From a checkpoint of a small mixture-of-experts model trained on Wikipedia.
Size: 12 layers, width 384, vocabulary 32000, 141M parameters.
Experts: 80 experts in each of 11 layers, 160 PolyReLU neurons an expert, 4 picks a token, a softmax router.
Training: a variant of Adam for the experts, 1000M tokens, 10804 steps.
Below are experts of layer 6 (counted from 0) of a mixture-of-experts language model. Rows are named router (the router's row for the expert) and show model dimensions 192-383. Each number is 128 + 32 x the weight over its row's rms, rounded and kept within 0 to 255.
After each expert's rows: "comes after" lists some tokens at least twice as common just before its tokens as in all text; "mostly gets" lists some tokens that are sent to it at least half of the time. This comes from a sample of Wikipedia text that the model never trained on. Tokens count by the router's weight.

# expert 23
router [107 133 121 129 128 110 141 130 133 191 138 150 124 177 130 145 171 147  97  99 119  95 124 145  60 119 138 106 120 118 168 119 143 153 124 125 122  55 112 132 124 203 117  94 203  54 134 110 130 112  69 178 108  96  95 127 165 130 103 159 143 170 135 142 114 137  80 130 127 114 146 145 154 109 154  83 115 117  97 127 125 150 117 124 202 138 133  87 178 197 134 161 107 132 119  90 108 155 152  84 136 130  89 126 127 124  62 125 120 106 233 138 128  48 165 140  69 123 180 135 136 131 119 104 115 111 161 169 120 125 124 127 119 101  73 133 152 157 132 117 184 155 166 111  95 146 161 142 121 119 104 135 140 123 147 157 125  73 116 117 173 128 128 124  84 219  86  92 193 123 141  87 148 102 151 138 153 154 136 148 184  92 151 125 106 123  67 138  91 174 136 122]
comes after: " the", " and", " (", " that", " he", " 1"
mostly gets: " mar", " males", " times"

# expert 50
router [ 53 109 122  35 127  95 141 126 121 166 154 105 236 107 115 123 126 180 165 166 131 120 109 126 180 114 128 142 143 120 116 161 113 132 121 126 125 177 117  91 127 141 130  99 189 104 217 167  82 149 116 108 140 123 107 131  80 185 109  62 190  95 126  88 222 100 123 144 147 162 154 111 117 163 114 125 122 154 175 125 118 152 118 108 126 151 128  97 129 184 197 127  98 136 144 117 125 141 183 139 104 127 160 159 145 159  63 149 150  58 107 169 141  97  90 133 137 127  14 131 115 129 120 121 124 122 188 126 191 132 129 187 140 183  96 121  94 169 129  66 156 153 178 181 138  96 100 120 127 124 125 125 111 128 142  48 161 143 115  71 116 155 159 127 114 115 180 158 112  48  99  78 146 138 163 112 153 123 124 103 107 110 155 129  99  75 115 157 111  61 139 128]
comes after: " |", "|", "-", " 1", ":", "Personal"
mostly gets: " Occupations", " Genres", " Pos", " GK", " MF", " KO"

# expert 34
router [167 132 123 158 135  91 119 131  97  96 104 125 124 151 135 120 154  85 121 158 124 165  98 143  56  99 124 179 151 120 147 125 130 130 126 124 119 128 117 101 122 179 105 125 133 151  88 132 135 138 151 131 107 137 130 146 122 145 158 113 125 150 149 139 149 107 132 176 106 137 187 132 155  60 122 130 132 121  82 122 181  87 122 139 138  99 130 200 213 124 140 193  87 134 167 100 129 210  71 131 156 128 106  99  45 158 198 179  73 115 171 111 145 150 192 134 171 127 109 125  99 113 125 126 129 131 129 129 105 136 128  60 124 138  79 122 149 113 132  54 211 190 106 140 145 120  85 177 121 126 158 121 114 121 165 136  82 109 118 137 198 100  94 130 161 133 120 118 124  76 140 143 111  96 184 151 114 120 131 104 117 242 153 135  75 129 146 105 123 229  99 116]
comes after: " the", ".", " of", " The", " new", ")."
mostly gets: " city", " council", " county", " government", " cities", " territory"

# expert 29
router [ 93 104 127  59 103 108  78 134 117 155 156 117 147 144 141 136 110  87  89 152 121 129 168 115 198 161 143 141 138 113 132 101 117 156 123 121 117 102 142 116  71 103 149 202 134 175 101 149 140 113 181  57 127 130 206 137 116 122  54  82 109 195  93 105 109 123 183 150 153 177 110 164 124 124 109 109 127 123 158 126  70 140 140 121 152 174 134  67 168 111 118 160 158 136 143 120 103  96 154 170 152 123 110  73  76 112 113  97 157 131 162 145 175 148  84 126  95 126 147 137 111 110 106 151 124 136 107  39  98 125 144 121 138 185 171 135 151 138 131  87  37 137 163 150 113 139 117 131 165 123 112 142  99 124 138 103 139 108 128 179 141  97 105 122 149 127 165  95 110  50 201 110 103  71 135 100  69 101 128 103  90 142 120 116 116  50 147 112 115 192 124 132]
comes after: "-", "==", "|", "·", "Scientific", "==="
mostly gets: " Arthropod", " JPL", " FW", " MF", " Insect", " Full"

# expert 79
router [105 119 120 142 144 181 156 135 134 129  73 146 187 103 120 178 121 120 189 144 126 162  40 144  95 116 133 111 170 127 134 153 126 144 127 121 121 144 129 167 117 110 136  73 141 142 170 174 132 138 103  86 123 147  64 138 102  85 130 100 139  41 150 138 119 164 125 196 173  64 146  55 138 111  91 157 126 128 104 123 105 114  97 142  80 135 129 162  82 144 140 141 167 130 189 125 161  87 115 126 159 121 240 139 144  52 121 139 128  94 115 133 188 107  76 124  89 125 149 137 136 120  91  96 122 141 146 176  55 137 154 151 144 158  82 110 139 140 129 147 193 102 108 156 119  83 112 120 198  82 139 134  49 127 110 132 121 160 120 153 192  91 140 117  76   0 109 153 102  64 141 137  58  96 156 102 153 122 127 131 126 192 110 127 138  96 136 174 107 162  99 120]
comes after: "\n", ".", "===", "==", " was", " The"
mostly gets: "●", " crew", " caus", "====", " ", " line"

# expert 19
router [ 80 121 128  93 141 128 123 136 118  77 171  90 121 132 132 114 153  89  87  86 123 109 175 141 131 118 125 128 110 116 110 111 130 129 126 124 130 125 147 130 141 178 134 101 156 112 163 109 167 132  95 161 111 125 124 117 131 212  83 119 184 192 133 147  53 169 189  78 156  36 108 126 120 129  90 110 122 123 131 126  99 110 133 117 136 136 141 115 204 107  99 153 159 133 136 132 127 108 112 126 185 123 119 106 124 169 159  75 130 182 175 145  57  85 150 132 121 117 187 131 112 122 128  54 127 126 100  59 177 125  82 103 138 206  51 140 131 116 134 152 101 186 141 138 139 121  94  51  99 113  80 127 115 127 117 124 127 168 127  53 156  52 108 122  42  70 121 107  99 213 125 173 155 136  82 147 162  99 134 178  95 177 105 127 157 148 140  89 182  92 121 118]
comes after: " |", ";", " is", " with", " had", " from"
mostly gets: " non", " un", " strong", " \\", " Apps", " producer"

# expert 42
router [ 96 138 122 220 139 150 161 138 106  84  99 145 107 104 120 118 134 150  28 134 121  56  98  72 132 107 131 188 118 128 117 119 156 130 123 125 127 112 158 117 132  91 129 192  87 110 122 155  96 144 146 127 115 152 157 124 214 173  92 113 135 183 136 161 100 165 140 110 143  64 149 143 128 119 105 139 130 128 171 120 145 147 134 130  74  91 131  47  72 161 110 140 129 139 139 130 174 125 144 126 169 127 137 209  84  30  79 129 139 177 148 165 196 147 148 127 148 125 116 125 125 134 147 103 122 130 131 123 108 112 143  96 130 193  84 130 105 143 135 157 117 175 160 179 166 170 126 151 123  86 117 126 170 128 119 156  87 171 127 147 111 152 148 124 156  99 120 133 110 124 126 134 188 100 151 122 147  58 133 114 175 149  90 145  74 177 144  68 132 104 125 106]
comes after: " in", " the", " of", " to", " on", " as"
mostly gets: " earliest", "ahl", " inaugural", " current", " front", " recent"

# expert 77
router [212 125 127 157 144 184 137 132 128 190  99 161  94  92 127 161 112 100 139 148 130 212 113 108 151 129 123  69 103 123  91 141 109 107 123 128 122 101 129 128 114 114 147 199 151 224 117 120 156 126 141 114 130 145  79 113 114 133 137 113 113 117 110 100 142  84 139 124 125  95 151 144 125  76 118 157 126 152 139 121  65 154 129 150 134 165 130 162 139 152  95 108 129 131 134 190 115 129 127 124 133 128 122  76 124 126  58 124 115  73 145 122  79 174 147 134 133 129 226 126 134 133 175 134 124 124 132  90  97 131  98 175 143 142  82 133 112 104 129 140  43 163 153 163 122 112 103 166 182 143 125 137  39 124 115 172 115 173 122 149 137 109 131 128 123  99 120  99 166 187 158 131 140 127 138 152 172 104 135 151 151 218 137 133 236 132 114 162 108 113 113 104]
comes after: " |", " 0", ";", " 1", " ", ":"
mostly gets: " Binomi", "●", " Elementary", " Doubles"

# expert 58
router [193 141 122 127 134 140 170 129 121 127 133 122 159 103 128 108  97 110 114  70 123 161 141  94 111 123 128 165 131 126 130  90 169 106 119 128 120 126  42 166 121 160 126 196 139  75 142  74 127 143 124 155 171 125 151 123 149 175 144  55 138  57 198 143 154  88  96  87 145 129  83 149 111 117   6 138 118 126  94 119 129 137 147 127 138  88 138 140 124  77 107 157  85 139 177 148 166 170 137 114 165 117 106 115 145 113 145 105 195 127 147  39 134 122 128 141  87 129 131 136 166 108 128 103 119 121 172 144 171 144  83 151 131 198  96 129 160 142 134 129 181 110  87 145 150 153  96 145 201 130 175 141  92 123 143 112  80 188 111  74 116  97  92 126 132 116 117 135 136 185 143 173 119  74 206 149 100 138 131 121 162 203 117 130 189 132 110  51 255 145 112 139]
comes after: ".", "\n", " in", " ===", " ==", " during"
mostly gets: " This", "During", " During", "From", "Following", ".\""

# expert 12
router [ 79 120 123 181 105 111 164 136 127 102  77 165  87 103 129 133  90 116 196 128 124 124 107 128  72 112 101 162 137 131 116 132 138 155 125 133 126 149 163 160 133 102 139 120 197  80  90 149 178 155 136 116 179 114 139 135 159 132 148 175 115 148 134 118 185 114 105 128  82 115  52 171 125 143  65 117 124 159 158 127  62 132 102 140 104  90 132 101 126 148 141 122 155 136  93  77 130 138 183  69 163 120 172 136 210 115 118 140  97  42 103 125 127 103  74 131 147 118  91 137 129 107 100 102 117 121 121 162  81 138 160 183 133  31 106 143 165 147 132 134  29 171 105 110  98 109 135 150 109 117 165 124 159 124  91 154 134 121 127 107 155 159 174 125 118 144 126  99 106  96 128  97  84 175  99 115 201 132 136 111 161 123 136 125 136  69 177 149 143 124 123 141]
comes after: " |", " \"", " a", " (", " co", " for"
mostly gets: " co", "sq", " Produced", " multi", " bl", " Br"

# expert 14
router [222  93 128 106 126 157  77 135 134  49 197 111  82 169 145  72 205 123 214 141 118  50 103 181 167 135 137 131 173 120 149 126 123 144 124 118 119 108 106 144 134 152 113 153  64 156  90 171 163 111  99  87 132 130 223 122 107 184 113 110  99 159  65 118  50 127 108 176 115 166 143 107 134 178 137 143 120 148 102 116 151 120 150 134  61 114 138  53 149 169 135 142 168 132  87 123 147  97 100 141 154 123 148 121 133 125 141  82 100 129 124 146  86 134 102 134 147 130 167 133  90 131 166 125 113 136 164 137  95 122 138 109 122 125  30 136 121 173 136 151 129 134 107 151 179 123 117 108 194 161  99 150  52 120 180  64 116 151 124 123 138 150  75 124  93 163 147 151 162 140 138 151 123  92  83 117  84 135 136 182 113 180 145 129 116 176 129  59 127 161 145 101]
comes after: "\n", " the", "==", "-", " The", "The"
mostly gets: " Preced", " Succeed", "Career", "See", "History", "Personal"

# expert 25
router [155 103 126  84 106 102 162 130 129 157  96 192 171 103 122 110 120 141 111  95 120  91 153 122 125 169 107 132  61 122 121 123 117 143 122 117 115 161 111 190 143 115 139  86 140 128  67 180 147 113 173 107 120 137 236 127 154 162  92 107 168  83 141  96 160 234 132 130 160 102 178 145 136 142 221 117 123 140 115 115 107 154 146 133  31  89 133  81 132 156 159 152 119 132 114 159 154 134  66  56 148 123  74 156 166 129 255  84 112 131 178 177 204 108 136 132  96 126  69 132 149 109 104 168 126 122 110 174 120 134 135 138 129 130 102 142 173 115 135 103 162 110  98 122 119 143 169 185 121 137 134 126 111 124 140  87 119 121 117 118 241 125 153 122 170 169 114  80 184 152 125 124 116  95 211  89 196 114 135 132  86 126 142 131 119 115 175  86 138 136 106 174]
comes after: " (", "-", " was", "|", " were", " are"
mostly gets: "Source", " Geo", " Gi", " José", " vice", " Cross"

# expert 64
router [152  72 130 130  80 202 140 133 114 157 168 148 143 110 152 102 106  96 188 153 126 160 207  90  80 111 145 154 176 116 104 117 120 118 126 125 124 139 128 142 129  70 153 150 115 157 129 121 106 138 142 119 147 123 189 140 153  78 131 179 136 242 174 141  46  47  66 121 120 123 113 126 120 146  91 120 122 149 133 125 111  77 112 143 144 142 133 122 164 115 144  96 113 127 141 138 133  99  51 150 141 125 172 155 125 118  31 139 154 187 166  52 107 124 197 131 106 117 126 133 126  91 141  81 121 131 209  91 171 137  91 173 132 116 173 140 131 148 132 201 184 200 130 119  98 127 124 197 178 151 138 126 154 125 137 132 145 134 114 108  27  95  97 122 180 198  91 166 149 180 127 103 177 108 109  79  68  91 131 116 135 153 122 142 109 143  70 147  92  98  93 143]
comes after: "-", " a", " \"", ":", " (", " is"
mostly gets: " co", "|---|---|", "Scientific", " Density", "|---|", "km"

# expert 68
router [158 107 129 142 130 121 182 130 130 123 177 159  99 167 144  71  84  97  57 172 123 191 139 158 137 120 127 111  98 122 118 143 151 140 123 114 121  59  83 133 159 147  78 112 123 122  38  76 102 108 156  88 108 132 114 114 116 173 129  81  97 159 134 130 123 150 136 147 118 100  45 126 121 175 185 144 120 167 197 125 113 161 136 131  75 125 130 109 181 106 168 144 126 136 115 182  59 176 115 202 139 127  86 119  86 120 143  89 128 188 123 143 130 117  92 133 140 129 159 129 131 149  84  75 123 141 116 140 116 130 180 122 122 196 109 138 108  98 132 160 119 154 117 148 125 101 134 101 135 189  71 141  83 122 125 175 122 179 130 132 166 209 114 130 146  92  87 108 214 181 128  99 127 138  97 197 176 195 134 168 176  84 116 128 171 135 207 154 132  62 138 133]
comes after: " the", "-", ":", " The", " A", "The"
mostly gets: "Scientific", " Species", " Animal", " Prime", " Synonyms", " Candidate"

# expert 52
router [186 170 124 151 121 101 110 137 135  87 155 164 164 123 145 142 164  78 122 100 125  94 118 123 128 120 105 167  88 120 140 148 129 116 123 115 123  73 127 138 123 132 107  94 187 200  91 125 151 136 171 200 103 108 185 133 126 147 131  83 158 151 132 162 113  78 130 119  90 139 154 154 123  90 194 165 121 122 172 126 149  91 146 123 119 146 130  52  86 147 200 158 144 130  97 165  74 123 152 152 138 127 138 148  75 150 175 174  98 150 108 182 210 155 128 124 152 129  92 129  93 131 123  92 122 116 137 134 114 140 158 231 115 197  71 138 170 112 131 119 111  76 134 113  92 141 232 147 169 105 193 128 204 122 150 111 144 178 116 139 116 122  89 123 142 136 146  98 152 129 134  81  80 105 190 162  73 137 133 108 173 133 132 134 152 114 146 123 116 158 166 124]
comes after: " |", "|", ";", " (", " 0", " \""
mostly gets: " Genus", " San", " ma", " Kitt", " 0.0", "Ma"

# expert 78
router [ 95 134 116 128 116  36 139 137 133  94  90  96 116  67 122  85 180  89 106 158 119 194 128  96 143 112 130  56 154 124 128 112 131  91 125 113 119  92  99 107 113  58 139  99 181 115 116  63 169 122  80 118 122 122 166 135  96 112 130 124 185  88 122 166  45 166 121  62 127 172  58 177 116  95 163  88 119 156 135 116 142 129 126 134 122 167 140 140 124 164 147 131 183 137 143  97 113  92 152 106 123 123 124 126 168 131  67 126  61 163 144 226  64 119  61 133 179 125 196 130 114 139 167 105 120 133 128 117 142 116 106  45 140  72 112 113 140 137 129 114 136 118 149 149 141 136 139 154 117 173  88 128 116 122  97 198 120 135 110 136 106 248 126 120  60 142 139 197 113 161 117 127 138 131  78 143  91  31 133 144 160 167 132 131 102 156 146 149 101  69 142 104]
comes after: "\n", " (", ".", " is", " He", " It"
mostly gets: "For", " Meanwhile", "Br", "Inter", "Other", " micro"

# expert 32
router [236 130 120 170 128 168 122 136 136  99 136 158   7 149 128 148 110 115 129 178 117 108 122 122 190 153 148  89 149 118 135 180 125 128 118 123 118  80  85 168 127  81 129 134 134 114  72 139 116 114 173 100 139 161 117 140 168 151 132 152 151  74 121 136 140 129 147 149 126 102 183 145  79 113 109 131 118 142 140 121 169 127 144 145 143 150 135 190 101  92 105  81  27 134  96 130 169 161  64 117 141 126  99  40  82 108 115  70 120 148 115  65  74 109 149 136 189 131 114 138 128 142  98 113 120 148  95 167 187 122  88  65  89 118 134 126 143 108 133 160  83 115  98 152 162 125  95 187 148  55 135 125 154 125 135 124 137 172 118 125  89 148 103 121 126 108 125  43 151 159 138 162  72 158 129 162 112 116 134 122 121 150 173 121  83 128 138 178  96 140 137 121]
comes after: "\n", "|", "==", " Born", " ==", " /"
mostly gets: " During", "During", "After", "hylum", " Genus", "On"

# expert 67
router [141 126 121 153 145 122 129 134 119  83 101 164 115 139 128 130 153  38 248 148 119  34  76 124 115 112 104 146 169 124 116  77 144 139 121 128 120 144 109 129 125  97 128 119 138 142 125 146 180 142  79 145 127 119 100 124 237 129 108  96  78  54 141 174 108 129 128 134 130 146  87 127 123  72  62 145 123 119  91 121 221 134 129 112 123  81 137 201 125 122 150 134 116 134 100 156 148 120 130 137 140 124 143 122  63 134 210 170 142 159  94 149  99 100 113 133 139 124 162 133 121 122 148  90 123 119 101  45 122 128  82 165 122 133 202 132 150 137 132 148 107 115  67 102  85 147 131  83  87 119  67 124 109 126 124 167 139  80 128 103  39 109 135 120 138 144 201 135  52 142 160 125 133 110 122 192  92 106 132 113 165  89 123 126 160 139 122 132 173 149 111  39]
comes after: "\n", " the", " (", " The", "|", " his"
mostly gets: " JPL", "incumbent", " father", " chairman", "Youth", " BBC"

# expert 17
router [162 127 124  79 144  87 124 132 118 132 175 134 123 145 140 162 190 111 111 143 124 169  72 117 144 135 104 101 140 129 139 130 128 106 124 125 130 182 113 136 113 143 123 172  98  67 143  96  47 116  76 134 116  93 104 139 132 132 190 111 148  92 129 182 175 101 166 173  98 125 242 162 132  83 146 146 131 149  91 124 199 147 144 124 146 164 126  67 118 134 109 121  99 126 126 102  73 128 163 126  98 124  78   0 144 155 159 143 141 165 182 195 192 137 174 127 164 135 153 128 149 124 139  82 118 134 159 143  59 129 176  96 152 137  96 126 183 181 127 128 160  94 105 129 122 109 139 192 140 195 128 117 152 124 154 130 161 170 126 127 125 126 132 124 171  44 101 161 129 143 139  93 119 115 192 132 149 117 135 117  90 185 142 119 203 109 124 136 129 147 116 171]
comes after: " the", " a", " of", " ", " \"", " The"
mostly gets: " Los", " Insect", " concert", " compilation", " prize", "clu"

# expert 57
router [154 102 124 134 121  78 119 125 150 119 202 156 130 173 130 157 101 102 145  90 126 139 153 106  99 123 125 133 154 121 143 118 110 114 126 120 121  48 214 153 120  87 129 105  89 127 118  93 180 124 103 179 130 131 137 131 144  69 128 148 173 145  68  88 129  88 135 157 169 127 173 160 138 131 104  92 132 106  73 127 142 139 138 153 123 146 130 127 143 174 142 175  92 128 150  93 137 129 112 102 203 129 172 119 111 137  27 124 104 170 105 201 117 112 118 129 119 120 121 134 128 119 146  70 124 142 148  90 115 147 221 196  90 150 151 129 146 158 126  51 115 141  94  73 113 125  88 129 153 177 166 137 107 127 153 121 109 127 125 102  99 103 112 126 128 165  76 115 143 100 160 108 143 186 156 176 113  84 140 106 123 208 148 140  81 111 103 146 128 192  69 141]
comes after: ".", " |", ")", " =", " 1", ")."
mostly gets: " ==", " backing", " Loss", " ====", "^{2})", "\n"

# expert 71
router [145 120 122 136 114 153 104 138 146 104 194 132 101 105 130 113 109 141 104 110 119  42 160  87 124  89 128 161 133 121 121 110 121 123 126 122 122 196 128 156 103  67 124  70  93 122  93  72 128 139 133 140 128 150 191 125 110 148 128  89 129  79 154  76 120 129  26 198 150 156  62  82 104 149  91 134 115 112 124 122 128 116 142 146 154 198 146  84 127 118 176 183 124 135 111  84 135 150  42  97 109 125 144 169 125  99  92  56  76  96 135 205  67 128 131 130 118 127  84 132 133 161 168 135 126 142 100 162 107 127 133 161 112  53  41 140 141  94 133  96 157 113 149 122  76 132  86 115 179 140 127  97 160 119 119 144 134 194 124 117  99 145 107 123 118  83  87 172 142 142 138 126 149 133 147 128 107 144 134 135 167 104 116 146 175 166 102 105 201 121  91 103]
comes after: "\n", " and", " He", " with", " he", " during"
mostly gets: " During", "During", " during", " continued", " Its", " went"

# expert 53
router [189 115 122 141 131 152  86 143 158  99 155 139 111 112 105 156 159  98 151 167 114  82 181 107 115 138 138 162 157 112  96  91 140 125 123 122 126 106 149 126 117  36 135 168 143 148 141 109 121 115 104 163 160 124 176 129 134 129  96  50  61  75  78  70  79 166 192  60 112 149  78 124 101  92 124 108 123 133 104 128  68 131 137 127 126 138 142 105 114 140 141 192  96 131 103 130 162 172  63 163 126 115 118  99 116 119  64 118 104  54  99 106 126 109 213 128 130 121 111 134 142 134 155  86 119 134 119 124 135 139 117 180 108 123  87 157 117  83 133 146 133 118 129 100  86 149 191 194 149 119 147 157 156 124 115 175 113 133 111 125  19 193 108 129 136 140  92  82 102 160 135 136 154  80 148 127 106 127 135 123 181 203 140 137 178 170  87 105  84 135  58 134]
comes after: ",", " in", " is", " with", " due", "'"
mostly gets: " despite", " each", " which", " Despite", " Each", " This"

# expert 39
router [197 103 125 152 184 148 160 131 129 135 116 146 104 122 128 133 126  90  64 153 126  69  60 142  62 149 138 110  93 128 125 132 114 129 121 136 120 191 106 123 140 104 140  75 157  98  99  98 142 114  94 138 148 121  33 128 212 175 107 111 146 142 130 172 113 128 121 112 104 133  84 121 119 111 123 137 122 111  80 124 159 155 139 129  16 114 130 157  87 122 116 101 169 132 136 121  72  93 166 146 116 125  85 121  97 108 185 115 155 145 104 142 137 136 155 130  88 121 121 132 133 133 156 110 124 123 121  86 168 121 130 136 129  83 163 125 127  99 136 153 191  86  95 168  97 145 110 121 155 154  97 119 130 119 113 111 149 177 124 110  45 124 154 124 110 151 147 121 162 207 135 106  94 106  96 201 112 154 134  95 137 171 163 126 167 156 123 236  95  92  82 131]
comes after: "\n", ".", " Born", " Released", " Preced", " Total"
mostly gets: "=", " They", " WIN", " RCA", " Opposition", " debuted"